python train.py --n_layer=13 --d_model=128 --n_experts=96 --experts_per_token=2 --router_noise=0.05 --init_std_router=0.0248 --lr_router=0.00211 --vocab_size=1684 --tie_embeddings="early" --lr=0.00504
Below are experts of layer 3 (counted from 0) of a mixture-of-experts language model. Rows are named router (the router's row for the expert), gate (a neuron's input weights, with its number), up (a neuron's input weights, with its number) and show model dimensions 0-63. Each number is 200 + 40 x the weight over its row's rms, rounded and kept within 0 to 999.
Before each expert's rows: a language model's description of what the expert responds to. This comes from a sample of Wikipedia text that the model never trained on.

# expert 27
Pieces il, ish and ed inside words and names, as in Eil-ish, Ir-ish, W-il-kens, fil-ed, b-ed-s, plus language names like English.
router,292,185,262,114,223,180,169,219,118,239,208,192,191,151,194,149,162,206,245,161,211,197,260,124,179,173,219,166,195,189,249,143,160,301,227,174,205,233,236,186,220,191,140,152,164,163,209,202,222,215,221,267,207,229,131,256,176,216,245,165,166,175,169,226
gate3,214,217,244,193,220,224,204,245,202,201,197,225,244,263,173,140,232,246,219,196,166,199,181,207,248,198,199,189,272,171,284,261,228,167,187,171,182,195,169,181,227,189,213,221,229,180,168,114,198,168,177,122,139,287,208,237,203,186,207,208,251,192,223,184
up3,148,207,213,242,267,215,209,116,162,201,192,192,126,220,202,241,140,187,199,171,223,219,173,226,208,167,232,246,193,182,226,210,184,187,231,215,204,169,133,203,158,197,143,173,188,82,233,218,227,155,210,179,266,141,173,192,209,164,126,181,245,204,298,180
gate4,174,183,195,121,216,186,225,155,238,204,220,193,221,211,191,235,272,229,154,250,205,227,202,186,246,290,125,240,223,160,179,185,253,225,275,189,124,245,203,235,303,245,210,254,308,189,202,249,191,230,177,218,249,186,204,128,250,173,191,163,229,205,191,218
up4,207,199,208,212,228,171,224,235,235,213,146,197,169,209,111,172,203,166,218,224,259,140,215,162,153,208,222,302,205,172,242,197,130,156,227,137,155,212,261,258,200,219,184,240,200,267,140,209,147,200,154,207,278,182,249,202,212,208,236,147,176,176,201,197
gate5,242,258,232,164,196,210,151,205,223,262,162,147,132,202,240,240,140,217,172,189,262,151,257,224,176,230,230,268,194,196,254,134,174,253,201,229,197,230,146,227,230,177,230,194,180,218,174,167,255,218,188,181,233,228,206,250,234,182,182,276,296,165,279,243
up5,187,285,190,221,233,214,169,219,208,208,217,121,204,237,262,264,213,151,164,169,251,172,172,143,223,136,240,251,160,195,231,231,251,200,161,261,204,192,215,210,218,229,266,207,206,134,189,257,195,192,201,208,191,207,149,157,200,190,160,147,286,182,163,192
gate6,279,227,220,209,157,172,188,202,169,179,228,267,218,233,137,157,207,159,169,204,257,226,260,199,167,142,205,130,151,186,248,146,266,199,141,183,208,278,186,257,176,146,235,195,217,246,250,138,237,208,190,202,168,235,195,154,160,195,246,201,260,216,238,207
up6,166,208,208,206,197,164,208,233,189,176,162,213,177,170,246,268,252,156,196,89,214,187,218,220,126,133,161,239,218,181,100,291,225,147,179,231,177,206,233,212,116,177,264,137,310,220,230,195,224,242,168,199,142,187,217,174,190,313,258,223,195,217,179,246
gate7,259,208,186,114,155,199,183,221,202,235,159,157,204,214,199,219,171,182,267,214,195,120,211,256,169,206,225,136,190,244,205,172,242,298,265,176,222,118,245,227,246,257,248,170,167,193,251,162,234,139,234,203,172,258,200,195,207,174,181,234,289,210,227,198
up7,214,243,294,209,177,134,257,253,88,139,177,188,185,269,171,215,217,235,153,178,170,177,243,230,222,148,216,225,160,219,195,233,217,262,205,203,121,252,260,193,167,245,226,182,270,218,198,204,183,216,224,190,169,235,85,189,177,228,192,120,311,204,236,194
gate8,255,191,266,150,175,300,168,171,178,197,179,207,198,217,180,222,190,235,254,152,207,231,190,122,203,212,176,181,133,125,126,197,209,229,236,219,175,191,198,208,170,152,185,203,184,213,207,93,210,145,203,208,154,158,212,235,200,146,182,202,314,202,175,191
up8,231,164,240,193,192,259,190,218,169,196,171,251,226,190,176,271,103,210,158,197,188,179,222,188,245,185,155,259,261,215,150,213,201,244,153,150,159,201,197,213,215,189,219,201,169,259,200,185,162,249,239,138,190,261,182,198,197,200,231,202,180,164,190,179
gate9,203,231,195,178,207,163,204,178,187,240,114,189,179,170,199,159,164,197,173,132,239,200,243,229,266,246,224,236,235,224,130,198,170,205,168,242,170,250,259,220,242,190,212,169,251,169,208,239,205,215,226,214,222,147,241,253,209,258,179,192,305,175,167,159
up9,174,114,196,175,156,235,212,224,126,190,226,163,165,145,232,224,118,207,188,194,181,261,211,171,209,251,215,168,248,225,278,181,224,256,157,198,213,186,161,226,258,245,260,225,205,194,243,229,112,206,235,175,184,211,249,187,222,219,178,192,225,282,181,198
gate10,204,209,156,160,266,190,181,295,177,168,221,177,246,181,140,178,194,251,205,169,216,294,173,192,183,240,156,193,151,291,141,176,205,203,199,227,186,206,186,212,199,217,179,185,246,161,181,236,181,173,176,187,145,231,203,198,226,202,174,269,258,220,187,180
up10,183,181,313,79,204,224,197,172,293,188,218,193,224,186,220,289,206,165,207,163,184,167,239,246,232,201,185,165,213,158,200,166,253,203,202,227,185,206,164,203,251,201,171,205,214,245,178,222,190,164,155,192,180,211,216,147,191,223,136,92,223,194,214,192
gate11,202,221,247,146,170,230,226,182,139,191,224,168,223,251,209,221,191,150,202,258,234,190,259,257,141,173,228,137,249,275,220,171,202,197,179,176,225,225,130,230,252,180,210,204,236,134,139,106,147,210,205,180,185,187,206,166,256,187,279,86,248,207,213,163
up11,270,222,159,173,243,116,177,175,161,195,279,217,208,221,179,183,271,85,230,223,181,224,197,229,181,206,241,221,264,175,207,138,190,224,201,151,200,240,267,179,187,197,146,208,209,243,157,224,135,139,189,239,198,208,207,261,162,161,197,174,206,222,178,197
gate12,243,217,220,192,233,199,210,217,165,212,145,257,203,177,170,260,224,198,167,230,232,254,314,232,206,159,212,209,193,225,190,172,246,227,138,211,182,185,75,197,186,256,273,246,196,287,226,257,158,133,220,262,96,140,145,247,192,184,203,97,206,238,153,211
up12,233,154,167,170,219,224,218,201,223,105,246,180,197,205,221,197,232,223,193,224,199,172,208,233,232,200,241,238,233,197,178,182,213,227,210,207,182,235,81,162,198,204,217,168,214,187,171,217,258,171,181,228,242,257,139,211,234,306,223,155,156,219,297,203
gate13,184,201,211,247,172,229,241,180,112,200,201,204,183,184,123,165,203,255,114,341,253,273,297,247,202,238,150,222,232,166,222,230,206,210,192,204,226,165,187,230,207,211,240,204,199,167,214,242,188,239,177,257,209,204,229,172,256,148,152,182,221,248,164,232
up13,194,204,266,213,201,180,163,152,157,205,182,143,160,148,178,217,201,165,194,209,270,218,215,198,261,178,198,172,209,185,237,137,210,207,222,192,139,268,283,214,207,203,209,175,188,221,203,202,221,288,199,199,157,186,218,163,219,188,192,200,152,197,129,198
gate14,205,158,116,275,201,174,221,238,196,232,154,225,322,233,250,156,242,198,164,188,122,214,167,127,192,221,276,175,207,245,199,156,200,201,257,218,203,242,172,200,193,174,213,171,238,203,160,273,187,243,156,235,203,186,187,175,162,217,180,110,234,208,243,151
up14,283,158,178,125,124,159,237,207,210,191,185,224,269,233,297,238,282,197,222,273,164,215,220,201,211,157,210,157,138,163,219,231,166,245,217,166,135,216,215,205,210,225,201,224,196,208,270,196,240,228,267,200,133,170,125,196,180,306,240,181,268,148,207,211
gate15,217,231,215,186,274,159,194,193,192,248,148,274,220,145,225,185,191,177,182,172,259,228,277,236,171,174,137,129,215,207,168,158,179,280,271,184,185,167,219,204,203,150,177,175,213,149,188,115,203,158,159,206,232,182,197,225,145,176,231,98,257,235,220,152
up15,179,198,106,219,217,229,175,267,252,176,244,204,220,148,164,188,194,226,137,190,229,183,131,208,187,198,219,187,301,142,131,182,237,193,232,156,224,195,212,168,161,192,279,120,205,134,183,215,242,196,168,197,207,182,208,204,154,276,188,184,254,158,167,146
gate16,226,226,233,227,179,172,215,225,216,206,249,143,193,238,177,233,206,139,112,182,202,176,276,271,181,183,185,181,164,206,164,205,170,213,180,250,244,156,217,188,295,208,218,273,195,152,169,197,202,235,109,161,196,237,164,172,207,272,212,247,231,154,149,106
up16,143,117,228,198,246,188,135,161,195,191,162,206,302,198,199,185,303,153,265,278,208,202,206,252,158,191,150,217,253,162,225,236,183,158,220,215,209,216,181,195,187,233,235,139,209,244,167,212,222,161,218,166,199,187,183,292,200,265,215,183,219,252,237,186
gate17,219,175,280,165,271,176,242,158,142,130,142,224,109,195,155,224,208,193,152,205,195,155,208,169,194,145,188,213,178,280,191,201,158,241,243,197,156,254,192,176,184,179,205,215,225,200,99,219,224,276,154,216,223,159,173,263,140,199,206,166,353,231,185,210
up17,190,206,217,168,232,155,131,220,165,207,232,226,227,214,148,216,208,199,177,240,220,241,185,277,253,264,174,191,223,231,180,149,214,205,160,173,181,179,173,251,227,175,169,166,209,235,241,168,249,245,225,204,221,166,140,284,210,164,228,209,202,193,297,184
gate18,263,157,196,202,248,222,165,288,165,234,171,189,207,218,187,192,147,206,124,234,222,191,194,205,226,194,233,188,236,155,209,171,204,205,225,162,275,188,183,200,124,91,165,237,196,210,203,154,233,224,210,177,154,226,287,164,159,227,255,174,209,186,214,145
up18,267,190,199,241,146,183,255,225,180,197,279,185,152,207,170,191,210,192,236,135,239,198,195,211,200,183,201,158,229,197,197,196,149,207,154,132,174,194,181,270,160,173,218,268,185,157,209,162,151,225,215,166,227,135,224,174,157,143,141,149,176,211,264,200
gate19,281,270,149,181,233,236,165,234,197,173,227,130,178,225,231,160,206,166,172,254,203,176,212,221,224,169,211,202,178,204,168,234,224,173,267,225,254,206,245,177,255,173,162,268,322,254,159,186,159,193,216,103,201,228,186,301,242,174,221,182,246,166,156,203
up19,282,196,169,325,236,183,240,178,258,168,206,190,145,261,221,196,200,263,178,233,220,165,226,164,137,234,138,149,171,239,211,156,217,127,258,187,174,155,185,216,197,212,181,180,213,179,206,214,226,144,218,205,148,167,211,196,265,199,255,210,191,217,208,122

# expert 46
Word-final "a" and short vowel pieces ending names or words, e.g. Hausa, Sri Lanka, Towa, Area, Saowaphak, Katija.
router,230,146,214,154,136,178,216,276,185,164,160,205,243,210,255,226,204,135,149,212,171,255,84,162,154,186,158,287,200,143,254,251,263,168,231,224,268,249,195,186,210,279,200,222,141,180,223,222,180,123,129,214,197,174,181,222,226,212,211,205,190,142,154,270
gate3,203,210,191,220,202,273,155,239,203,234,220,242,221,207,193,214,188,209,185,217,170,251,205,215,185,290,178,121,163,147,201,235,241,168,301,165,212,217,226,215,260,275,139,204,243,204,125,301,169,169,167,238,233,221,94,177,214,193,168,179,213,247,234,227
up3,146,227,183,176,202,220,228,167,191,197,170,190,200,290,207,180,161,134,256,147,279,157,191,233,225,257,103,226,183,256,232,258,185,193,232,185,157,225,182,192,314,168,146,211,171,221,144,154,125,222,114,173,215,125,175,182,175,159,171,142,166,199,178,244
gate4,151,199,206,157,216,181,112,266,243,121,124,124,203,242,157,160,208,177,185,226,274,249,186,161,146,206,220,165,229,202,189,188,250,162,235,201,186,193,181,208,267,216,117,190,237,226,246,279,151,142,127,247,250,169,135,229,217,183,191,247,272,209,212,210
up4,197,280,156,158,122,154,159,236,193,176,218,147,151,156,191,259,151,170,179,155,284,126,187,156,250,146,218,170,220,127,242,248,279,173,233,178,173,303,224,234,195,166,235,193,187,199,212,162,194,181,215,157,231,194,229,236,181,248,141,213,250,179,173,198
gate5,230,175,168,213,201,228,184,221,218,185,136,211,271,234,142,234,209,123,165,293,279,219,202,174,157,196,221,209,154,182,225,177,185,209,189,156,152,196,139,215,228,223,160,143,176,165,175,255,221,190,195,222,209,179,189,183,189,191,177,191,260,232,191,206
up5,227,157,183,231,188,266,259,227,178,228,294,253,208,132,221,194,188,238,188,116,212,185,212,212,200,109,161,201,259,136,145,180,205,99,198,144,218,241,175,212,228,237,228,235,213,190,257,200,189,230,238,225,200,247,118,251,126,167,242,182,205,189,179,214
gate6,211,169,158,190,268,202,207,192,190,291,158,259,209,247,267,185,228,164,121,141,129,181,181,262,210,177,210,227,146,197,217,168,185,187,189,278,177,149,200,180,216,203,194,227,247,241,200,267,198,198,140,203,216,207,263,193,210,236,204,131,224,207,196,145
up6,202,185,214,181,144,248,188,158,144,218,268,231,226,185,180,157,231,240,256,113,137,149,208,139,180,217,222,208,258,203,222,205,272,216,174,210,241,240,221,190,109,108,214,256,201,214,190,226,240,156,205,234,185,157,269,118,172,291,222,163,258,118,214,200
gate7,194,276,202,221,241,95,234,218,206,198,242,207,206,208,235,203,211,245,152,200,166,216,181,145,208,189,198,179,175,276,119,153,238,262,259,122,202,271,184,195,238,164,222,209,190,185,203,209,222,247,231,236,204,197,267,197,136,184,141,223,172,173,170,180
up7,208,188,173,217,177,179,210,206,269,232,167,222,299,226,212,239,239,209,250,183,177,180,172,235,209,159,207,211,223,280,216,119,220,155,199,143,219,153,138,164,209,266,162,218,143,208,178,221,188,277,162,141,186,160,150,183,214,176,216,217,195,153,175,211
gate8,158,181,225,211,183,206,143,289,155,220,202,159,171,203,197,232,175,132,207,244,243,172,172,208,166,198,220,165,171,157,223,184,245,226,236,227,187,105,240,155,110,212,200,222,198,273,112,142,208,186,208,171,197,149,189,264,230,233,179,264,265,217,249,162
up8,201,120,191,257,213,210,176,171,215,174,215,211,201,235,175,141,173,206,222,146,182,188,236,118,127,207,165,150,201,195,221,209,219,213,163,170,249,199,222,99,264,220,283,229,220,186,151,139,168,209,165,133,143,238,133,128,211,121,273,214,186,214,220,228
gate9,178,218,195,252,132,150,215,139,245,238,251,258,279,282,220,123,274,269,191,246,210,179,183,232,243,153,176,157,198,105,212,159,235,208,199,160,222,240,95,169,151,231,151,220,206,217,167,215,205,208,171,229,189,133,259,241,239,240,229,178,209,225,266,188
up9,207,239,237,169,202,232,181,223,182,134,166,198,187,171,262,151,230,176,163,214,209,205,183,165,223,162,250,211,201,215,153,177,178,239,183,262,147,233,219,132,188,217,256,163,191,147,230,199,187,142,205,198,231,218,206,167,153,201,212,214,278,116,224,179
gate10,159,186,150,205,253,223,173,200,156,245,273,251,258,253,201,109,199,159,190,237,267,165,198,146,236,224,278,173,266,166,174,235,162,181,257,203,226,154,210,241,271,193,211,149,202,150,168,179,180,189,136,183,185,157,181,143,234,194,172,211,227,169,154,231
up10,190,265,139,208,200,231,237,182,216,197,217,189,327,207,172,184,191,219,187,190,216,233,179,207,119,245,202,183,210,247,161,212,144,253,178,212,180,204,136,312,208,195,213,218,220,243,155,181,183,204,231,314,82,211,254,157,181,195,194,193,192,175,131,195
gate11,218,191,133,134,167,225,175,177,184,159,222,207,234,198,262,243,217,255,169,228,223,159,211,213,215,165,225,195,163,245,177,181,150,184,156,197,169,211,171,214,220,228,204,221,166,210,192,244,127,173,182,248,198,253,223,171,217,187,284,195,200,246,212,170
up11,216,157,139,163,249,188,231,228,170,151,220,161,210,200,211,276,192,149,170,216,201,157,210,253,193,153,193,189,184,176,154,273,228,234,168,167,194,200,154,173,168,185,223,235,140,150,228,180,284,188,196,157,216,209,152,192,201,195,318,148,213,229,220,273
gate12,188,207,184,178,253,103,181,235,220,197,186,214,204,158,208,171,200,169,199,236,288,171,151,168,207,184,236,237,189,215,167,223,204,175,185,172,189,133,230,225,191,273,158,216,309,202,169,168,219,107,235,180,205,158,171,218,187,201,207,173,266,217,191,252
up12,190,102,113,203,140,201,170,115,179,231,175,144,240,244,151,155,212,201,204,187,178,188,259,214,230,210,219,192,181,286,168,208,118,247,256,164,185,209,217,171,223,138,165,259,187,179,211,225,216,268,179,215,208,245,286,215,153,214,197,219,178,135,238,217
gate13,215,230,151,236,196,197,139,184,315,205,221,239,172,208,160,166,214,195,177,220,241,230,258,207,197,268,193,246,204,241,245,196,200,187,207,243,147,261,172,163,127,256,192,202,210,182,163,223,199,140,207,216,210,146,153,225,296,141,178,190,191,274,158,214
up13,244,167,137,205,211,167,262,252,149,226,216,211,124,232,161,265,196,211,166,184,220,170,184,206,129,146,227,276,233,237,178,232,226,255,187,127,158,200,249,236,147,167,241,245,217,270,253,221,169,113,235,247,167,205,220,271,219,193,209,221,195,244,212,150
gate14,196,186,255,212,230,161,203,142,178,189,198,193,213,232,180,146,126,232,120,192,167,195,185,220,191,114,150,223,216,186,136,252,166,201,239,195,146,209,228,180,275,158,154,179,256,221,255,271,237,213,208,243,201,206,222,153,133,293,179,232,235,177,168,268
up14,207,172,184,121,177,235,222,179,244,144,143,251,170,130,186,158,147,187,243,191,165,188,156,310,209,262,171,221,176,184,196,134,238,277,170,241,187,291,184,219,232,238,210,231,206,226,166,186,217,161,246,244,253,201,210,210,276,216,200,214,200,175,217,170
gate15,255,161,250,198,278,235,190,167,191,219,203,169,193,198,262,152,208,162,224,171,169,172,169,245,245,163,206,207,219,260,212,235,167,171,221,196,250,243,166,310,169,193,216,272,209,222,153,175,180,223,240,245,246,194,191,186,229,234,271,155,360,163,179,215
up15,226,209,161,213,224,122,156,215,185,149,269,217,149,252,220,153,237,216,195,214,217,248,231,229,203,168,169,259,214,213,192,167,252,217,178,210,222,293,208,194,178,171,205,253,245,219,205,144,189,273,204,293,203,183,206,104,246,212,220,205,192,108,203,161
gate16,189,202,173,152,224,165,158,284,247,232,177,207,185,276,191,217,209,246,151,249,178,152,213,260,245,182,194,227,222,266,241,212,182,199,203,194,209,195,258,284,224,237,244,172,201,248,180,203,178,262,175,238,276,227,247,189,185,307,240,160,172,216,168,143
up16,112,234,125,240,173,120,208,145,175,192,224,197,158,203,279,198,148,237,122,291,209,194,231,233,210,242,142,230,255,194,184,119,219,197,201,190,235,136,134,181,231,171,225,205,255,115,134,214,151,141,270,157,236,179,193,216,216,126,152,228,153,174,215,214
gate17,172,183,121,216,236,254,254,215,181,207,190,256,169,143,159,201,157,150,203,168,204,293,208,291,187,177,218,173,200,185,142,180,213,189,225,159,236,254,191,223,187,235,261,202,246,191,221,195,154,136,232,196,121,171,222,241,205,182,179,195,218,209,198,150
up17,178,157,214,205,188,154,221,178,223,272,198,177,193,224,161,212,147,222,176,151,214,134,286,222,190,182,222,192,147,223,188,183,221,245,196,106,167,168,218,142,244,147,229,140,221,166,199,236,189,178,221,189,209,193,135,288,201,166,57,223,218,162,158,215
gate18,208,139,197,230,167,195,183,228,184,260,218,237,245,262,217,205,177,160,218,218,216,178,231,179,195,136,183,180,111,174,217,170,203,211,173,150,179,260,215,244,154,229,186,215,286,299,152,194,192,198,163,216,263,201,157,234,262,183,167,168,281,240,220,245
up18,220,175,176,123,240,252,193,189,174,198,160,204,213,215,136,249,233,145,233,281,213,222,189,242,205,90,230,194,220,193,216,179,225,204,138,197,207,206,169,156,185,296,194,186,225,130,192,201,253,216,161,230,255,195,196,255,201,308,157,226,215,200,281,151
gate19,189,184,251,190,151,168,241,186,195,192,179,249,221,210,174,135,230,165,147,272,179,159,232,206,232,191,192,165,147,214,185,251,198,225,154,219,188,217,216,202,185,204,201,205,183,141,318,149,238,142,168,265,189,186,180,236,198,186,213,116,173,192,154,203
up19,244,183,200,204,157,175,255,152,170,302,239,157,163,220,198,199,188,258,148,200,187,280,270,217,138,226,276,157,231,223,175,176,209,158,198,210,139,226,191,205,205,245,250,145,171,101,188,260,246,145,242,170,185,260,123,142,208,155,283,133,233,175,245,136

# expert 26
Mid-word 'e' pieces (Darjeeling, injection, defeated) plus the short function words to, over, into, and of.
router,175,143,179,196,156,153,185,174,284,194,174,175,216,213,257,200,223,216,127,241,170,226,216,235,217,159,205,256,206,204,228,150,210,231,241,216,108,257,162,200,160,250,187,188,136,216,172,201,173,160,241,188,233,238,175,149,193,208,183,182,204,175,292,168
gate3,191,187,232,170,206,145,255,251,194,232,185,169,185,161,145,147,205,228,241,237,255,233,168,196,220,213,244,187,203,193,199,234,191,218,197,127,160,253,189,249,171,259,188,232,235,135,215,197,192,265,335,189,204,206,234,266,220,207,195,160,198,225,203,226
up3,144,219,112,196,268,197,196,231,138,231,139,231,225,219,190,191,188,141,284,170,181,204,171,246,258,159,196,153,187,204,203,264,200,196,236,180,220,174,139,209,204,184,190,165,164,191,152,177,200,233,289,182,249,124,150,235,123,272,233,183,206,198,197,214
gate4,199,223,256,167,181,190,195,204,180,145,177,161,141,236,149,113,235,133,218,174,152,227,202,218,151,198,233,218,216,231,259,175,206,147,135,295,256,187,219,193,285,228,190,165,116,187,202,167,284,287,199,188,168,225,193,201,243,165,219,112,202,179,226,206
up4,204,214,227,236,167,178,209,221,150,146,245,212,227,198,223,101,257,198,250,232,169,205,147,265,224,209,154,189,172,179,173,207,244,143,235,221,184,201,210,155,194,165,204,185,181,199,233,194,241,228,239,144,225,206,197,146,202,121,188,126,263,246,199,148
gate5,160,189,204,173,180,206,158,198,191,240,235,254,208,189,205,157,166,193,211,221,168,256,241,208,143,216,232,177,241,184,245,187,218,205,274,237,190,118,178,216,149,291,171,175,218,201,187,179,155,240,185,248,164,163,253,200,171,201,129,202,255,233,240,164
up5,151,209,222,191,210,237,245,142,171,221,169,203,229,168,182,260,250,193,202,164,207,200,171,232,203,137,263,182,221,210,133,191,255,275,249,212,213,144,203,176,160,121,199,152,241,171,213,272,217,179,213,213,193,151,154,246,216,190,195,157,194,159,253,120
gate6,174,343,181,188,219,243,182,203,240,217,200,252,218,224,161,114,217,198,226,221,188,177,160,205,165,210,195,207,191,171,188,183,188,196,222,169,159,237,239,201,178,188,202,146,242,176,181,205,214,196,241,261,172,170,150,191,184,222,241,228,179,164,242,243
up6,245,214,214,164,214,149,164,160,174,228,163,202,141,105,177,274,176,206,153,206,171,224,185,207,164,148,180,186,188,159,202,220,178,206,143,230,144,212,241,265,201,180,191,171,234,217,256,187,137,45,182,187,209,205,215,125,249,199,251,188,195,192,190,219
gate7,212,232,178,271,215,166,187,229,212,205,239,213,222,181,203,204,219,230,193,201,145,221,194,238,221,182,207,123,215,138,169,208,263,248,255,220,169,164,176,254,175,240,224,219,169,213,208,248,193,174,186,243,179,289,240,244,195,199,161,234,239,169,146,215
up7,179,136,248,193,212,199,176,218,180,202,256,230,151,219,229,151,170,224,147,240,199,252,164,120,213,255,135,195,170,87,192,192,193,177,208,260,189,189,260,152,214,228,205,222,256,203,234,191,202,236,172,209,183,70,260,190,207,208,217,180,196,202,197,231
gate8,191,257,179,218,211,231,232,229,189,181,245,181,232,189,212,131,239,247,199,164,238,186,205,239,263,195,224,199,227,173,107,236,196,179,158,165,308,185,219,195,211,124,276,205,216,241,223,191,201,188,182,285,243,208,98,155,157,297,189,212,256,149,246,177
up8,207,186,195,158,242,190,204,204,237,185,208,205,219,138,252,205,221,186,238,225,278,153,166,232,205,167,234,197,210,237,208,155,161,227,233,162,201,216,210,242,181,255,209,224,112,216,164,193,143,245,163,204,169,231,194,173,205,213,159,181,177,123,151,275
gate9,190,185,205,227,245,227,201,181,196,168,210,257,134,193,173,117,202,226,176,170,169,188,220,253,172,182,189,221,195,176,221,178,201,267,288,117,239,218,155,192,145,221,190,216,264,213,182,268,218,200,172,217,131,205,190,207,133,199,136,200,255,209,187,219
up9,228,222,196,199,142,203,132,255,226,232,171,216,111,180,218,180,154,140,231,132,194,230,225,194,170,205,194,238,163,195,127,169,217,193,179,182,248,136,172,207,167,155,221,204,248,192,180,174,300,227,224,227,206,192,188,231,189,221,175,187,154,244,212,134
gate10,215,203,170,214,225,235,227,226,217,157,194,272,125,186,221,215,190,207,138,158,269,196,224,286,149,241,232,176,177,202,194,196,178,145,236,208,153,220,222,177,239,190,231,227,327,212,233,217,150,187,189,153,240,183,213,118,228,225,171,194,224,264,202,156
up10,193,163,179,180,196,228,231,318,201,220,177,216,253,167,185,78,187,196,171,207,244,201,258,223,159,99,243,158,185,189,263,181,152,169,233,173,158,217,173,234,181,246,148,162,142,228,162,201,240,150,190,173,151,173,211,154,228,195,253,220,198,210,155,277
gate11,139,242,207,147,249,137,182,286,275,273,138,230,193,174,172,211,191,269,210,174,202,214,177,107,175,258,233,178,253,220,191,163,201,279,231,182,179,152,270,198,232,184,248,219,202,172,160,162,203,273,202,187,210,200,236,174,231,178,207,221,204,186,187,198
up11,264,170,202,169,150,158,246,246,157,179,178,189,218,180,241,182,268,188,201,207,224,218,247,218,318,196,126,207,235,185,142,209,343,207,163,188,234,156,233,181,190,197,172,217,177,243,252,179,252,181,238,216,171,218,178,144,171,201,203,163,203,191,181,162
gate12,136,132,206,141,223,184,201,148,292,259,208,156,270,143,161,201,222,195,154,212,183,216,254,255,226,229,216,127,207,220,219,175,182,234,127,173,203,183,226,269,253,163,239,141,175,231,203,260,267,176,178,270,157,208,238,180,186,174,206,129,235,217,207,170
up12,100,238,223,136,186,167,190,190,231,209,164,178,202,191,201,242,193,245,171,184,214,243,151,251,197,209,164,260,174,208,228,240,116,207,192,209,236,164,161,165,177,151,180,162,213,153,230,233,168,171,166,176,222,186,215,115,200,102,251,251,190,227,136,206
gate13,232,214,119,265,177,220,207,173,193,142,236,134,198,207,205,191,233,257,188,177,270,214,173,210,163,242,182,314,223,173,161,192,180,256,265,186,239,240,149,240,213,246,188,181,186,121,259,121,192,281,252,203,170,196,211,192,303,184,228,160,242,237,201,177
up13,147,118,193,161,188,199,213,106,209,184,186,207,253,128,209,240,185,230,138,200,213,223,152,272,176,176,127,234,177,165,154,181,222,192,255,180,214,250,141,274,164,199,190,184,146,209,243,175,210,139,189,191,172,233,226,255,182,176,232,175,182,167,226,280
gate14,135,160,166,249,183,259,236,215,255,226,234,159,174,227,176,214,157,197,185,190,214,170,260,214,219,222,174,213,207,149,176,261,214,226,185,180,185,210,194,205,201,222,224,214,201,252,218,218,215,198,217,256,184,154,209,173,195,162,192,170,244,296,145,174
up14,218,231,250,191,215,200,133,131,196,217,190,205,265,207,227,169,155,140,178,217,126,157,159,214,178,159,182,197,219,179,184,216,234,271,144,204,238,171,146,213,164,234,158,245,192,116,239,150,223,241,112,218,178,203,203,238,202,183,141,221,121,235,135,164
gate15,220,193,149,219,241,231,210,199,211,225,187,120,174,166,190,158,182,218,173,204,133,176,256,173,163,197,202,281,158,217,226,232,173,203,201,259,242,169,165,223,215,227,236,214,146,195,150,234,207,220,171,167,92,144,165,260,173,171,221,260,218,163,173,224
up15,162,171,182,150,187,185,73,205,224,209,185,228,213,197,212,183,188,237,233,266,275,217,111,158,211,148,210,264,247,222,92,165,234,175,175,244,240,166,250,227,187,232,163,157,236,227,199,183,192,252,209,219,187,225,113,167,145,77,204,178,163,205,206,201
gate16,210,150,213,256,165,258,259,235,162,212,259,148,204,199,173,233,244,237,201,231,324,176,164,252,193,179,187,204,178,225,223,218,208,223,268,210,150,240,261,239,177,303,192,126,221,189,229,191,227,170,281,211,195,237,177,211,207,101,198,176,162,212,217,94
up16,258,242,128,261,192,130,187,224,181,165,179,205,158,194,144,185,163,243,179,241,207,246,210,206,165,223,227,275,164,227,170,243,136,263,98,228,183,167,199,123,160,167,206,244,197,137,179,204,212,178,151,184,182,218,181,246,248,216,142,214,208,178,198,164
gate17,194,204,179,260,201,207,185,217,155,170,219,148,168,228,152,139,204,229,288,202,194,159,195,242,198,215,204,164,192,172,257,281,181,276,268,195,190,146,176,164,161,239,261,198,200,141,166,253,281,162,226,191,177,193,269,231,252,163,246,192,219,245,188,211
up17,201,221,204,258,178,236,229,214,211,153,190,239,180,173,162,191,163,207,154,196,190,168,220,136,204,140,205,227,276,228,253,217,205,187,185,124,201,202,263,192,265,215,213,190,162,227,193,175,128,179,195,192,197,159,292,222,150,239,149,212,217,236,169,118
gate18,213,249,241,289,125,185,301,146,107,171,209,247,213,226,227,225,221,217,139,141,211,260,165,197,175,277,215,154,271,197,200,179,274,219,192,237,201,214,201,170,220,290,163,258,199,201,117,248,268,230,209,149,214,219,232,136,201,217,238,130,276,158,242,163
up18,260,198,219,258,193,192,239,170,256,186,246,259,110,120,270,288,232,160,142,223,217,202,240,173,150,124,195,217,235,184,216,238,208,213,218,223,210,144,246,129,170,244,184,167,206,220,245,219,182,185,214,250,181,134,157,192,171,123,164,204,198,257,212,243
gate19,185,155,179,135,198,170,213,258,195,130,163,323,185,207,177,156,220,184,148,257,171,175,178,255,194,265,151,167,234,278,187,227,270,176,272,177,177,200,146,179,183,248,196,191,163,222,163,211,223,211,137,188,211,128,199,289,233,171,206,210,232,191,177,172
up19,151,223,229,188,241,169,238,149,203,164,138,230,242,198,296,211,241,173,208,229,202,136,154,182,216,149,170,224,299,210,161,192,163,190,170,162,218,156,152,177,152,108,130,220,201,202,197,185,253,205,158,287,241,245,302,134,189,155,256,255,206,219,238,259